Experts of a small language model: a variant of Muon for the experts, 7013 steps.
Below are experts of layer 2 (counted from 0) of a mixture-of-experts language model. Rows are named router (the router's row for the expert), down (a neuron's output weights, with its number) and show model dimensions 0-255. Each number is 128 + 32 x the weight over its row's rms, rounded and kept within 0 to 255.
Before each expert's rows: a language model's description of what the expert responds to. This comes from a sample of Wikipedia text that the model never trained on.

# expert 47
It responds to: Paragraph breaks and dashes. Double line breaks after a sentence or heading, plus dashes, slashes and brackets, as in score ranges 44–3–1.
router [ 68 128 136 142  69 161 177  93  76  95 166 181 112  83 139 195 135 146 113 176 155 120 144 100 110 111 161 108 120 178  87  59 177 125  61 158 163 151 120 112 128 194 145 153 100 190 144 108  91 107 150 121  80 136 131 140 231 172 186 168 155 140 184 111 143 141 154 125 137 155 148 110 134 185 114 146 145 121 115 174 117  37 129 166 108 107 116 144  73 216  97 147 118  80 146 108 129 135 125 122 209 110  68 121 167 158 131 131 144 177 109  85  98 165 104 113 130  99 131 150 145 133 103  84 138 129 127 134 179 120 167 148 150  90 117  98 138 144 153 108 116 116 116 176 134 146 137 112  81  98 161 152  98 132 119  98 112 100 115 105 168 100 145 169 158 145 135 156 123  94 140 115 109 115 145 144 142 161 128 154 168 173  82 133 122 131 102 113 101 120 100 149 117 209 134 131 134  73 137 154 127 129  81 143 135  94  21 142 102 146 142 165 158 136  84 162 158 108 129 158 121 137 111 144 101 112 119 207 103 121  92  61 155 133 133 136 119 102 147 134  92 142 165 157 155 133 129 172 155  65 140  70 125 167  83  88]
down0 [156 134 102 131 162  67 164 108 145 193 114 155 120 138 124  85 153  78  91 150 116 122  83  94 132  90 134 145 128 155 155 198 107 173 107 110 126 124  77 126  86 132 112 156 151 130 106  71 145 105 132 120 140 116  92 139 135  64 161 107 101 135  92  83 123 166 175  88  78 147 120 133  92  97 171 127 106 105 125 141 207 115 189  93 121 155 122  98 146 105 152 114 123 123 108 130 154 139 144 122 133 126 129 136 157 130 113 108 114 102 162 114 157 137  56 173 104  69 163 139 122 116 140 164 151 159 105 124 188 139  78 122 100 159 159 124 190  85  94 135 143 140 164 140 139 113 106  80 105 161 120 131 105 227 122  69 114 106 117 106 156 171  99 116  36 151  81 130 162 150 114  59 156 129 116 170 118 119 140 123 112 141  95 126 139 104 132 158 166 152 212 126 121 115 136 209 136  87 134 168 106  76  99 216 124 154  97 135 189 126 178 113  87 114  91 153 116 112 130 102 129 139  85 106 129 156 170  83 104 158 161 102  78 129 125 110  90  65 110  86 125 129  74 149 128 108 186  71 168 143  56 156 128 159 197 134]
down1 [130 178 147 125 133 155 150  80 146  96  97 155 135 134  72 104 197  94 140 150 165 184  65 156 179 147 140 117  87 115 100 128 132 193 153 144 194 153 172 134 158  69 117 152 127 112 117  82 148 116  45 138 157 163 104  90  93 155 149 136 155  86 155 130 124 152 107  89 121 132 152 136 136  88 167  94 104 107  98 120 128 165 141  85 134 123 189 131 112 135 147  74 145 129 155 105 170 134 148 109 184 165 113  89 105 113 189 137 177 198  90  79 160 178  96 110 126 156 135 146 123  94 128 104 154 181  96  78 163  89  52  58  98 115 116 143 134 204 138 180 167 186 132 115 118 127 103 211 173 127 133  97 124 112 153 135  69  98 117 107  95  66 116 118 116 130 158 134  80 117 117  99 112 137 117 152 166 141  89 171 192 118 145 155 140 155 130 120 130 134 192 139 102 136 150 110 139 167 138 121 115 117 130 112 147 108 122 155  85 162 146 181  78  94  96 109 143 110 157 106 132 183  84  93 104 133 106  72 173 155 148 116 175 174 109 111 139 187  98 117 150 158 134 129 123 103 104 137 111  99 213  91  99 160 123  84]
down2 [131 104 144  80 120  74 185  72 141  79 102 105 158 111 115 124 121 124 114 143 109 211 175  81 163  70 193 151  73 134 202 112 114 125 130 136 134 202  86  85 169 116 129 109 129 157 139 134 179  32 126 129 172 105 160 128 151 102 145 133 170 163 208  92  96 130 126  85 132 100 114 132 115 131 181  91 114 120  97 143 137 140  76 126 149  82 142 163  95 129 121 141 166  80 117  92  58 133 135 119 153 171 130  93 159 118 163  94 150 155 111  68 124 189 140 153 117 117 115 121 103 119 109 140  97 130 127 120  59  71 123 126 108 160 183  91 133 127 143 147 180 127 140 106 112 123 105 168 106 103 108 139 127  85 118  92 140  62  80  99  62 151  86 108 158 148 108 116 153  89  93 117 102 162 113 156 167 138 171 140 109 206 108 131 148 132 168 122 145 155 142  90 132 125 147 140 139 194 119 159  96 122 148  99 147  72 102  86 116 144 202 193  86 146 101  89 117 147  91 111 174 147 135 137 118  97 145  84 176 132 133 104 150  94 129 155  94 141 114 149 190 128 136 105 120 123 174 113 154  52 173 145  91 116  87 102]

# expert 38
It responds to: Space before numbers. Bare space tokens or spaced prepositions preceding a number or word, as in No. 723, above 1,500, September 2004.
router [132 157 120 166 104 174 170  90 117 112  83 150 111 132 122 156 158 134 129  98 144 109  92  95 138  81  94 153 131 159  13 146 156 100  94 158 147 147 100 114 158 161 102 182 172 180 118 123 130 184 133 129 105 148  85  82 118 190 144 118 118 136 110 116  61 207 119  99 117 110 136 191 141 102  84 100 147 127 101 146 188  57 153 108 185 134 129 168  54 199 125 163 119 138  83 133 159 132 170 142 125 141  86 150  98 151 123 152 145 152  84 144  84  86  76 102 122 152 121 113 139 162  94 142 146 157  85 116 185 119  78 146 120 135 165 137 195 157 126 107 134 185  75 128 140  81 150 132 136 151 126  88 132 140 110 110 111 166 112  95 157  90 121 178 103 101 167 183 125 123  49 109 109 106 160 120 173 144 103 137 129 100 122 144 150  93 119 146 118 113 116 145 119 163 110  72  81 103 129 135 123 176 129  97 120 140 155 162 134 196 154 128 151 156  56 137 103  89  72 176 153 184 113 119 108 106  71 128 126 102 114  86 134 125 160 127 134 133 178 134 205  81 153  84 109  63 155 126 131 144 117 158 127 193 123 154]
down0 [144  88 140 126  91 132 126  66 117 115 139  69 161 103 144 158 129  91 132 140 111 105 145  73 147 140 161 166 159 139 111 125 116 156  69  67  68 159 109  98 144  76 167 115 119 139 166 166  88 112 171  82 149 135 123 148 162  43 130  76 174  89 138 100 122  93 108 163 148 100 113 161 128  91 166 135 109 159 178 143 178 111 126 123 110 170  81  95 131 177 131 138 174  74 151  98 107  88 109 177 190 173  76  70  56  91 198 107  98 101 144 144  86  96 144  77 106  98 106 186 148 158 150 168  96 176 119 178 150 127  78 123 128 108 150 140 147 140 131 108 109 143  82 134 121 154 161 141 173 153  92 162 121 144 152  84  89 141 228 132 138 128 105 163 180 168 129  98  74  95  34 112  92 119 136 134 162  86 143  77 139 114 119 136 104 134  91 123 119 108  75 167 139 151 106 131 126  80 139 145 155 163 140 110 174 191 113 145 144 129 142 176 132 113 127  74 149  96 137 173 143 124 175 132 123 102 135  91 124 129 146 161 163 117 133  95 101 162 155 125  98 127 161 109 122  89 117 141 148  90  94 122 200 154 150 178]
down1 [172 139  93 166 147 124 139 176 142 125  74 174 158 110  63  72 147  63 104 118  87  95 134 148  99 154  70 159 201 126 150 127 149 131 109 109 186  92 106 115 126 138 142 104 156 123 141 172 166 125 135 149 142 134 138 207 164 185  92 108 123 104  84  87 114 161 137 166 136 132 138 139 122 121 105 161 147 155 135  83 144 172 134 146  88 141 119 121 155  71 169  61 146 131 128 110 101 163 170 124 112 126 125 142  77 131 151  93 132 123 101  87 111  90 131 121 150 102 174 139 127 113 128 111 161 136 154 103 146 152 181 177  93  95 108 101  86  69 141 146 110 139 139 117 115 189 131 178 128  67 150 103 188 181 147  88 169 117  86 118 140 171 122 125  76  56 128 179 152 150 141  95 138 143 111 110 209 148  96 109  85 140 135 147 110 127  95 112 109 135 111  54 137  34  88 115  78 145 146  93  76 148 154  81 175  83  70  97 116 120 104  99 154 153  68 182 110  96 159 177 164 131 102  86 105 102 109 153 111  83 134  86 129 159 100 125  99 104 155 115 157 137 134 126  97 125 118 132 145 149  66 126 224 139 134 165]
down2 [186 107  98  48 138 127 118 142 143 145 135  87 174 114  70 141 109 146 165 115 170 109 131 144 124 120 118 171 131 111 124 131 116 173 131 133 119 132 185 126 141 152 119  97 158 146  29 143  77 172 160 108 111 138 161 113  83 153 115 110  85 141 145 118 138  84  78 132 150 115 113 124 105 132 150 115 122  84 159 169  95 123  94 166  60 117 148 130 144 112 141  69 148 103 137 151 130 155  58 140  58  86 117 124 132 131 107 206 105 199 112 128 141 150  89  73  75  93 123 125 120 115 186  91 138 134 132 112 188 192 102 125 101 186 146 164 172 118 140 123 175  67 111 100 157 128 150 148 104 118  97 170 130 101 153 113  86 121  96  88 107 146  83 101 154 138  78 122 110 164  98 141 137 158 174 130  90 206 189 152 123 145 157 146 133 128 123 126 177 120 154 165 179 118  91  84 205  94 108 111 143 157 143  94  67 119 104 113 136 113 133 158 129 158 124 128 130 161 184 127 169 114  79 115 128 117 190 131 155 201 153 140 115  32 138 133 121 172 102 109 102 168 184  81 154 153 127 154 150  88  62 125 107 165 149 126]

# expert 19
It responds to: Foreign-name vowel pieces. Syllables such as as, am, az, aj inside foreign proper names and place names, like Azambuja, Papazoglou, Philippines, Pennsylvania, Indonesia.
router [124 200 179 127 125 164 173 173 110 111 131 128 130 139 113 138 187 185 128 147 189 131 121  67 108 161  72 114 122 116 106  43 149 110  80 124 179 165 140 112 110 164 101 142 140 130 132 131 152 143 133 159 153 113 123  28 134 104 187 102 160 132 102 123 116 160  78 159 146 118 130  93 190 124 100 106 113 127 119 153 179 150 121 147  64 114  97 154 158 189 134 107 160  71 139 127 130  91 150 145 172 104 123 113  63 121  97  61 165 130 105 102  89  77 144 132 118 135 108 135 100 125 130 110 121 140 154 138 134  99  94 160 131 104 115 173 145 121 132 130 137 137 129 113 148 109 178 105 115 106  86  93  41 139 136 132 149 120 122 119 138 133 153 104  78  96 146 180 148 130 112 104 156 115 133 104 142 119  96 151 218 121 128  82  98 147 149  92  64  65  98 148 132  94 121 133 109  75  97 178 155 108  77  72  84 106 122  95 173 177  86 119  62 129  67 122 185 117 141 102 140 173 124 107  99 119 120 183 116 142 102 130 132 157  47  99 131  55 155  72 113 143  74 194 149  96 120 176 145 138 137 121 147 191 142 118]
down5 [144  82  86  86  85 131 117 100  79 133  98  87 179 137 150 118 143 129 125 147 138 101  78 123  85 151  84  99 171 147 104 104  54 124 104 136 116  84 148 154 160 169 148 129 116 167 152 148 140 149  85  84 146 100 118 174 110 167 122 125  74 151 176 162 144 123 137  71 106 104 130 156  93 121 126 154 132  99 162 123 203 163 139 143 164 140  94 116  76  98 123 141 183 172 107 193 118 105 154 128 136 131 144 146  59  79 110 145 115 144 188 142 154  68 122 130 141  74 170  88 153  71 143 112  91 147 117 165 123 163 105 160 104 148 116 118 187 124 144 138 172  87 119 116 141  59 146 174 101  95 113 164 136 130  80 150 123  80 161 192 124 121  89 125 130 140 113 138 176 118 134 131 122 135 144 124  98 141 123 121 100 147 135 173 101 176 136 180  98 115  66 123  78 125 144 151 106 195 118 114  65 127 127 122 172 112 127 111 160 141 124 152 167 137 182  82 214 150 194 108 121  85  80 139 136 153 131  93 192 104 112 157 140 148 179  97 105  95  63 137  79 177 124  64 108 170 100  59 110 181 121  90 154 177  99 134]
down6 [104 102 152 165 111  82 136 129 157  99 118 109 114 121 142 135 141 114 187 148 130  79 130 190  96 160 109 150 151 139 177  96 146 133 136 108 111  97 145 117  71 171 159 108 101 124 126 116 143 169  62  95 111 140 159 101 135 228 119 211 149 160  46 171 152 105 132 126 133 124 177 118  97  76 152  98 107 154 141 110 112 107 111 125 121 122 114  63  85 151 118  52  68 137 122 160  99 110 163 111 134 100 132 106 120 104 122  81 197  32 164 171  62 216 111  75 106 121 128 123  95  99 129 129 115 119 111 115 167 149 123 174 137  98 190 141 103 152 108 103 115 116 108  53 137 104 113  57 159 119 135 190 104 162 126 163  69  81 150 140 109 125 165 141 142  96 114  59 172 146 143 103  99 143 121 132 149  80 127 116 104 198 103 153 145 152 123 123 136 126 173 149 115  87 121 125 129 163 144 113 174 101 162 131 200 115 134 127  79 104  97 135 117  94 196 142 147 112 137  96  53 115 147 140 110 157 107  96 165 148  83 160 113 145 120 133 131 152  99  84  55 146 154 131  94 154 120 146 165 151 129 121 101 143 157 111]
down7 [150 148 103 122 113 156 130 106 110 105 134 145 138 168 101 113 128 106  85  74 162 193 180 139 147  91 130 132 108  85 157 127 168 172 156  88 116  95 134 191 101 145  86 186  81 141 120 149 160  99 115 153  98  88 151 181 143 105  94 109 139 108 116 125 125 138 160 137 128 109 174 113 145  43 145 147 109 164 182 113  89 104  78  70 165 140 125  93 110 171 116 151 156 118 111 140 137  93 113 159 121 112 106 136 102 191 165 179  86 139 154 155 171 198  99 157 134  98 121 102 117 146 165 168 143  89 128 115 158 159 152 173 111 111 153 100 150 146 107 103 147 137  88 162 131 119 180 150  88 149 141 144 123 179 148 206 124 170 172 131 127 140 148 124 162 108 110 108 138 122 110 195 190 146 150 193 132 147 117 156 110  92 135 153 113 140  31 127 118 164 127 113 122 173 127 107 161 114 100 113 148 132 140 234 164 145 111 112 131 104 160  93 105 166 137 110 130 114  55 203 163 209 188  95 135 143 154 156 164 116 163 181 132  82 145 138 124 141 154 118 143 137 173 122 167 155  70  59 156  78 138 148 125  75 190 133]

# expert 41
It responds to: Line breaks in lists. Line breaks ending table rows, bulleted list items and infobox fields, typically after a pipe or closing parenthesis.
router [119 198 112 132 147 176 168 102 152  97 105 175  94 122 110 163  85 180  98 166 131 102 133 150  75  85 101 187 135  89 110  77 180 141  57 162  78 101 126 141 154 125 112  88 193 178 122  63 115 108 141 104 154 110 126 132 118 150 185 117 124 104 111 107 165 114 131 154 146 181 135 108  98 158  38 162 144 122 146 135 179 102 105 126 124 129 122 115  72 195 123 129 152 101 149 217 150 128 142 124 113 144  93 106 131 113 111  97 191 104  85 114 172 150  79  98 124  60 109 163  88 163 142 114 125 155  76 129 147 105  69 111 140  85 168 115 121 168  88 171  94  99  94 130 179 137 154 151 101  82  72 140 102 185 112 142 134 116 170  92 158  87 144 183 148 186 115 147 108 110 147 141 145  78 103 103  52 131 114 135 134 187  71 104 117 125  90 122  81 163 116 108 135 111  97 126 100  88 114 173 138 115 143 184  72  93  74 138 134 132 168 200 164 128 117 117 139 146 155 114 149 112 169 121 140 135  73 133 109 133 116 125 121 124  78 130  97 171 110 112  93 160 146 138 151 113 191 159 105 133 138  77 113 111 142 172]
down1 [140  78 129 143 106 108  40 144  97 114 118 172 108 117 122 173 129 146 187 112 115 172 183 127 137 161 101 173 132 103  96 117  92 148 130 145 100 102 144 200 134 120 111  74 100 149 130 105 125 128  68 134 148 155 136 108 179  61 137 108 135 104 165 131 112 100 145 136 169 167  78 157 125 146 104 134  74 112 131 108 150  72 145 186 128 132 114 140 144 153 114 106  90 146 129 153 143 185  79 136  61  67 117 101 163 123  81  44 124 132 105 169 170 143  63 127 155 199 170  95 124  42 154 134 141 111 136 117 112 108 138  59  92  75 146  84 162  95 103 110 137 136 105 114  85 162  76 159  96 166  69 107 124  94  72 140 135 130 126 133 128 132 143 143 164 140 171  80 132 188 100 104 122 152 146  81 119  97 173  88 119 139 133  94 135 149 108 117 176 160 100 109  97 146 137 123 117 104 117 155 137 131 103 162 121 166 217 108  93 115  94 178 114 158 154 139 122 127 112 151  56  58 133  96 128 153 127 136  93 120  69 108 145  93 128 182 139 137 131  97 127 193 120  92 121 155  97  86 120 127 171  59 180  78 138 122]
down2 [134 130 114 163 184  93  75 113  89 146 111 117 158 164 147 121 178 113 139 154  50 146  34 123 100 119 183 111 180  96 137 124 154 150  88 198 163 163 149 110 184  99 102 153  76 120 106  98 116 143  64 178 142 140 111  98 127 141 132 122 116 168 149 113 199 138 158 147 147 189 122 137 124 147 156 110 107 200 109 103 137 126 100 185 116 142  86 160 187 114 144  81 146  54 148  74 133 100 161 122 122 138 106 161 118 173  84  85 139 135 152 129  97 110 136 110 141 135 169 132 134 171 140 167  89 142  63 157 138 153 191 147  88 129  84 104 103 127 100 126 140 179 123  89  60 112  84 143 121 128 159 122 177 100  61 141 120 121 156 120 169 195 186  90 120 117  96 138 101  87 170 123  71 113 110 144 128 123 138 108 192 123 124 154 149 144 109 118 164 126 132 114 168 163 112 147  94 149 133 110  94 197 125 143 149 106 126 122 125 118 163 121  84 107 131 162 143 109 102 187  68 184 122 126  96  49 167 163 106  68 133  38 126 162 150 112 123  82 123 159 138 111 132 126 156 139 168 142 141  91 165 160 127 118 153 109]
down3 [ 97 133 138  62 103 116 111 114 157  72 155  78 136 120 140 117 131  83  81 135 118 160 158  92 157  88  97  97 121 166  96 149 112 146 128 103  82 113 181 158 158 116 121 168  96 109 175  94  96 150 140 148  72  84 145 108  89 169 132 167 110 178  94  53 147 180 192 147 108 157 178 133 118 124 109 142 137 152 157 125  71 161 156 141  94 122 120 122 167 119 144 118 180  77  98  92 118  97  96  80 114 140  87 167  79 137 148  90 118 101 117 133 128 195 145 133 136 130 175 107 178 101 128 118 127 135  71  88 144 100  63 136 127 126  90 143  91 157 144 119 181 118 139 124 168  46 149 120 162  90 125 185 130 186 168 136 137 173 174 123  83 109 110 109 156  87 189 105 161 104 127 162 173 142 163 152  72 121  83 140 113 126 185 137 131 146 123  94  68 120 156 110 170 102 134  61 143 114 144 145 124 139 129 103 145 161  69 122 138  48 104  57 129 123 125 129 139 103 136 115  82  96 105 149  85  80 118 148 137 130  94 145 102  80  97 129 136  69 136 180 122 119 153 163  88  91 137 179 175 142  21 146 141 143 128 114]

# expert 25
It responds to: Name pieces after initials. Pieces after a capital initial, mostly M, K, N, in personal names in tables, like Mkhitar, Mattia, Mac, McC, Kh.
router [ 87 114 139 146  80 185 120 107 170  75 120 135 154 158 143 153 171 104  95 141 166 153 119 123 118 119 122 139 148  98 109 163 172 104 127 154 126 117 171 153 105 178 107 165 144 118  94 167 130 161  95 137  93 144 203 139 164 129 118 113 149 112 125 139 112 152 143 128 212  90 121 105 101 112 151 138 142 136 108 108 106 115 128 175 172  90 144 135 146 133 151 133 135  76 114 149 138  90 119  97 192  86 130 202 145 160  99 115 127 109 103 193 151 164  64  96  72 102 135  83 157 138 151 133 130 127 106 116 133 102 126 159 186 103 111 126 204 104 159  85  57 107 104 143 162  99 144 135 154  92 165  69  96 103 131  69 113 128 118 146 192 110 149 155  92 153 160 140 119 138 124  96 132 115 136 170 117 144 100  88 189 111  87 111  88 154 155 201 109  82 132 157  79  84  55 164  50 123 148 115 152 127 156 113  97 135  57 205 105 118 173 135 122 126  84 232 174 132 129 113 144 159 118  84 140 162 120 125 160  92 148  94 153 118 146 137  94 106 167 135 129  95 175 120 110 174 147  91 146  90 136 185 204 119  96  85]
down0 [111 121 147 157 134 132 149  98  99 123 137  84 107  69 140 144 172 105 100  67 162 101 135 144 132 110 131 157 158 133 104 105 160  73 122 112 201 135 139 160 183  81 174  84 129 131 103 117  81 140  67 178 171 111 141 113 161 131 166 179 165 131  95 101 108  93 210 178 147 126 150 103 137 123 149  81 140 131 120  96 112 161  97 112  69 108  95  91 164 110 161 146 146 183 149 126 194 117  97 117 122 112 100 188  94 144 114 196 129 133 104 155 175 116 166 149 163 169 194 108 125 108 117 120 149 119 180 129 165  98  67 140 142 135 133 121 137  71  76  97 161  83 112 138 121 178 135  75 102  53 163 107 114 163 157 139 152 114 100  95 114 139 161  73  75 135  90 174 110  98 112  86 127 123 128  84 124 132 124 187  90  78 147 108 119 111  72 166 114 129  99 140  93 111 128 135  70 183 131 194 106 110 139 173 101  79  86  80 102  87 121 152 125  68 148 166 115 129 121 143 176 113 134 137 125 134 114 130 106  95 108  74 126 182 178 129 173 126 139 194 150 151 161 108 145  79 118 128  89 124 210 174 124  92 131 122]
down1 [ 82  61 132 109 150 120  91 131 146 129 176 100  54 147 154 184 126 120 111 141 141 135 106 127 164 140 137 115 133 109 118 138 117 102 108 107 129 101 159 143  90 142 139 125  93 128  95 137 170  86 147 113 131  32 152 110 196 150 115 120  86 133  85  82 149 131 187 136 201 182 114 101 227 133 124 149 123 183 173 114 131 148  60 175  39 151 141  88 116 127 142 151 138  81 138 118 127  59 136 120 132 121 112 173  95  89  83 112 166 104 135 104 110 173 119  81  52 127 147 128 123 197 147 127 137 108 113 112  98  98 145 172 120  99 187  84  53 137 145 149 122  79 149 143 106 143 140 141 114 142 131 177 117 125 113 170 143 197  60 131  71 152 167 132  93 128 111 158 140 138  99 100 152  90 148 113  85  96 143 129 116  98  91 105  48 121 113 135 132 159 138 153 115 125 113 189 102 133 135 159 146 124 131 156 161 101 185 104 133  64 100 111  95 132 149 109  72 169 125 163 118 169 168 167 181  79 131  99 118 146 121  85 122 105 179  93 143  86 129 131 119 149 164 109 122 143  61 100 115  95 169  86 103 146 140 166]
down2 [180  25 141 140 133 119 125 122 104 145 175 113 164 136 148 144 126 106 117 114 117 133 101 140 125 125 150  97 169  88 155 166  98 116 146 131  89 131 151 191 126 137 166 100 175 191  92  90 104 116 144 142 106 136 150  88 129 135 113 157 128 145 141 168  85 145  65 175  97  87 198 175 184 179 122 106 147 112 147 134 115 124 121  69 132 140 139 118 126 154 134 110 137 128 146 176  98 148 136  99 210 136  94 124 102 146  85 178 144 119 144 104 124 144 102 126  82 149 118 130 137 171  91 211 154 123  49 131 123  93 142 109 124 158 163  88 136  63 182 155 130 130  91 180 191 183 143  96 154 146 157  95 196  94 112  42 117 145  88 134  88 121 118 159  96 150 105 123 112 150 143  72 143 174 127 151 155 139 169  99 139 109 147 201 144 150 178 124 128 109 113 132 147 132 110 168 159  89 160  75 112 158  88  77 103 101 138 183  87 125 145 144 117  95 142 117 141 123 166  94  74 143 130 152  35 143 167 136  71 121 107 127 117 104 143 141 195 131 112 111 136 125 167 130 204 125 121 148 142 106 181 157 186 155 184 116]

# expert 7
It responds to: Sentence-ending periods. Periods ending sentences, often fused with a suffix (er., ing., ation.), plus decimal points in percentages and numbered table rows like 70.26.
router [180 129 136 172 120 127  94 173  88 153 115 182 112 117 109 115 124 168 161 144 148  97 102  59 129 127  90 181 155 123 105 141 128 109 144 172 137 117 131 143 148 108  99 133 199 111 146 127  82 111 173 119  81 182 196  71 137 161 173 106 189 113 162 132  87 144 102 170 151 116 149 142 139 152 119 124 193 108 108 152 140 171 124 189 181  85  83 141 138 112  66  78 152 116 151 113 109 122 100 148 160 107 126 144  62 140 134 203 124 156 120 132 127 152 110  88 127 121 134 100 125 201 115 189  99 133 148 136 115 117 175 169 129 119 117 187 179 165 152 125 118 158 160 116 152  89 145  70  69 137 163 111 104  92 131 137 141 237 116 123 130 154 186 145  78  77 115 204 164 110 107 128  74 162  81  71 118 102 103 189 172 120 103 139 128  83 121 114  81  92  59 193  81 156 124  79 136 122  94 140 142 154 131 114 151 158 159 170 139 173 130 148 174 135 137 129 175 170 135 156 195 153 160 132 152 127  95 122 149 137 132  96 130 162 135 117  87 103 133  98 111 152 145  85 128 169 143 156 160  99 161 151 144 149 140 130]
down0 [154 117 183 126 132  82 135 143 113 136 146 141 106 172 145 139 128 124 114  88 170 121  63 165 169 178 140 137 146 122 118 173 108  77 118 131 136 129 112  91 129 170 124  80 123 137 111 165 100 165 165 122 168 156 113 152 136 141 152 125 111 100 103  98 143  58 186 139 171 143 154 159  48 132 111 100 135 132 161 223 147 120 121 115 158 158 149 126 158 105 106  91  92 176 121 141 142 176 125 122 209 151 130 128 137 114  71  77 135 149 116 126 109 127 125 134 166  89 126 124 167 152  81 207  78  99 112 104 128  92 132 153  99 181  87 138  97 102 113 163 120 179 136 168 116 132 117 134 111 153 109 159 106 132  80  80 126 138 149 167 139 126 106 120  88  63 173  92 142 103 100 135 144 140  79 115 119  89 121 114 113 180 123  82  45 112 132 161 157 102 116 100 136 180  98 111 155  73 113 117  92 173  99  98 173 212 109 156 138 136 177 159 182 101 153 108 130 159 113 140 134 153  80 177 128  67 110 150  61 120 205  72 131 129  95 100  98 166  91 140  64 125 141 124  77 189 124  83 107  61 106 124  98 150 102  85]
down1 [134 131 130 156 118 132 107 129 129 147 143 125 171 104  94 134  91 127 120 135  96 191 115 113 204 148 122 144 126 157 165 141 180  86  34 141 155  80 174 129 121 148 123 134 111  70 183 150 167 132 140 111 118 149 126 155  86  95 111 111 124 104  89 133 207 100 104  70 210 111 143 126 107 116 187  82 155 105 103 180 122 122 138 194  92  89 132 192 144 108 127 137 126 148 106  91 133 117 121 204 137  82 134 149 128 118 177 119  88 113 186 119 132 138  84 158 143 120 110  81 145 102 125 142 149 122 170 107 169 127 108 166 147 168 138 131  99 138 128 138 164 105 138 121 116 125 112 174  37 116 169 148 112 111  83 143  86 193 133 174 118 169  97  75 181 118  85 125  83 101 157 183 133 128  87 131 220 127 106 198 125 153 109  77 127 116  77 121 161 105 144 164 126 140 100 114 102 109 120 157 143 122 125 148  89 164  61 160 175 127 149  89 126 133 136 126 152 182 114  87 148 136 120 137 160  57 136 124  60 151  83 129 165 170  92 131 113 153 157 185  86 173 185 109 181 111 126 108  65 115 145 114  95 127 115 131]
down2 [148 131 111 159  92 122  87  98 103 107 226 117 151 176 181 196 147 112  74 130 120 122 135 138 165 183 128 126  85 147 136 173 121  91  98 131 132 122 106 166 160  87 150 168 158 146 114 121 146 157  71  73 120 119  97 162  92  96 140 122 107  80 118 132 147 184  90 118  95 156 114 118 107 149 118 184  79 160 126 192 144 132  61  82 113 145 151 141 116 125 107 131 185  88 160 110  96 174  89 111  30 185 127  83 161 117 141 105  79 100 113 125 113 139 155 117 119 119 121 132 169 137 120 190 150 200 167  99 174 121  87 168 133 148 132 143 124 157 111 153 147 142 148  73 198 112 160 137 150 154 117 101 129  93 135  74 120 159 104 192  97 134 163  80 116 113 145 110 151 170 132 148 128 116 129 149 145  58 151 110 160 110 106  99 113  97 136 124 144 178  86 117 149 147 101 151  76 149 169 196 130 139 123 174 100 139 214 124 140 165 128  65 160 119  91 104 120 132 127 104  93 115 140  64 116 158 135 162 213 135 147  73 127 111 119 156  91 110 156 185 122 124 133 166  83 150 123  93 157 133  93 121 120 173 145 185]

# expert 22
It responds to: Continuations after H. Word pieces following an initial H or B in names and words, such as H-uey, H-age, H-ence, H-indi, Henry, Houston.
router [159 110 122 116 102 156  99 135 149 115  95 140 128  85 113 159 190 151 120 125 141 154 152 145  72 138 111 157 143 112  95 148 110  68 149 165 126 166 143 136  82 109 131 176 104 172  69 145 121  83 118 141 153 142 165 177 188 201 104 112 131 136 182 144 149 138 108  91  92 139  86 147 112 145 103 152 120  99 100 159 179  78 106 136 147 135 153 155 115 166 157 108  91 110 100 177 168 143 137 124 147  80  60 110 145 177 103 109 141 134 153 101 168 136 134  78 131 121  73 142 167 158 139  96 163 172 132  95 161 190 159 125 150 125 133 121 124 128 175 120  98  52  94 172 124  66 153 161 140  83 100  89 131 150 132  94 173 150 125  98 173 169 144 161 127 174 195 107 132 112 184 118 149 136 122  78 101 150  67 124 121 108  93  85 149 125 150 200 114  67  99 139  53 140 115  72  75 140 173 129 112 109 105 117 158 106  97 107 120 139 177 204 177  91 102 201 157 137 112 105  76 164 125  85 100 117  80 116 172  94 148 161 129 108 156  60  69 126  86 124 167  70 110 124 121 117  96 139  92 108 167 135 158 116 118  86]
down1 [123 111 107  86  67 162 143 138 140 144 155 130 152 126  90 177 159 138 106  74 127  81 116 173  75 158 123 120 195 137 141 105 130 109 142 104  93 160 114  89 110 135 148  96 164 103 120 183 191 155 138 180 185 120 121  69 136 158 126 119  78 130 105 150 115 118 147 156  82 120 123 161 134 116  94 122 140 103 138 149  65 145 158 131 132 123 105 114 204  68 162 116 137  85 165  89  83 150 167 101  88  75 109 180  89 126 103 136 116  82 139 179 109 103  85 135 121 140 108 140 158 115  83 118 146 147 153  67 117 129 128 123 140 151 142 137 135  98  94 106 103  94 125 148 121 140 113 148 146 139 152 137  77 114 102  82  87 125 121 162 172 150 124 116 178 167 110 174 132 122 150 119 134  70 105 136 106  86 165 113 199 129 181 113  81 150 119 133 158 140 116 129  70 142 182 145 128 153 126 122  41 181 120 133 137 126 126 193  66  93  96 167 132 147 149  85 127 179 128 125 145 131  96 159 137 111 108  90 140  76  80 200 157  77 149 189 135 133 146 141 107 173  88 178  92 180 176  69 109 199 146  21 162 137 101 151]
down2 [172 108  64  59 112 152 166 185  74 124 124 144 133 132 143 146 116 140 125 105 103 173 136 177  79 152 111 134 109 170 146  98 115 152 117  98 111  84  92 126 144 137 155  77 140 152 103 103 121 139  86 111  51  43 150 111 113 117  91 119  85 158 106  72 149 105 131 155 204 154  77 153 195 121 204  89  92 130 170  95 163 104 142 121 150 215 137 191 175 128  42  98 111 149 175  88  98  99 106  81 170 148 100 146 152 162 117 128 101 128 165 100 159 111 143 135 104 129 143 125 155 116 153  63 177 155 170 102 125 106 127 155 123 121 104 122 145  72  99 172  86  98 123 119 187 180 109 149 157 133 131 166 167 147 132 161  88 132 123 137 124 136  88 144  71 166 169 141 109 177 104 225 159 138 118 159 172 113 144 159  93 147 150 137 120 104 115 158 146 121 124 156 109 154  72 161 157 122 110  65 149 101 132 131 177 143 170 109 132 135 139 138  89 100 117 125 108 171  96 144 155 105  95 121  99 178 150 103 162 120 159  91 131  87 149 116 115 175 147 112 176 147 135 141 101 180 107  90 118  84  96 153 132  94 138 185]
down3 [111 151 143 116 102 147  94  79 119 130 185  82 124  95 161  91 173 106 118 155 142 178 173  76  99  38 178 154 141 144 132 129  89  83 118 108 164 146 128 143 113 128  92 185 122 140 135 127  87 171 161 141 121 116 149 133  95 129  91 140 110  89 107 124 141  95 132 105 150 138 154 148 102 140 160 153 151  70 133 152 188  84 128 113 119 135 146 125 113 122 102 137  65 103 178 117 113  81 128 100 135 119 150 218 128 147  81 135 136 126 144 143 112 170 172  70 105 119 136 190  78 180 110 130  93 132 117  64 107  45 128 138 153 140  93  37 150 133 113 138 185 128 187 179 157 135  86 154 128 118  54 144 185 162 159 131 119 112 101 116  76 143 118 109  53 129 115 137 129 115 186 129 174 107 177 153 138 118 113 197 111 113 157 150 109 207 134 125 158 182 120 125 141 155 118 168 140 131  72 114 165 115 140  89 106 136 142 133 162  85 105  92 122 122 177 131 105 127  85 101  97 105 147 127 159 137 183  50 154 170  92 110 181  92 159 173  99 159 101 105 106  94 199 109 119 130 156  83 134 123 182 134 140 121 128 149]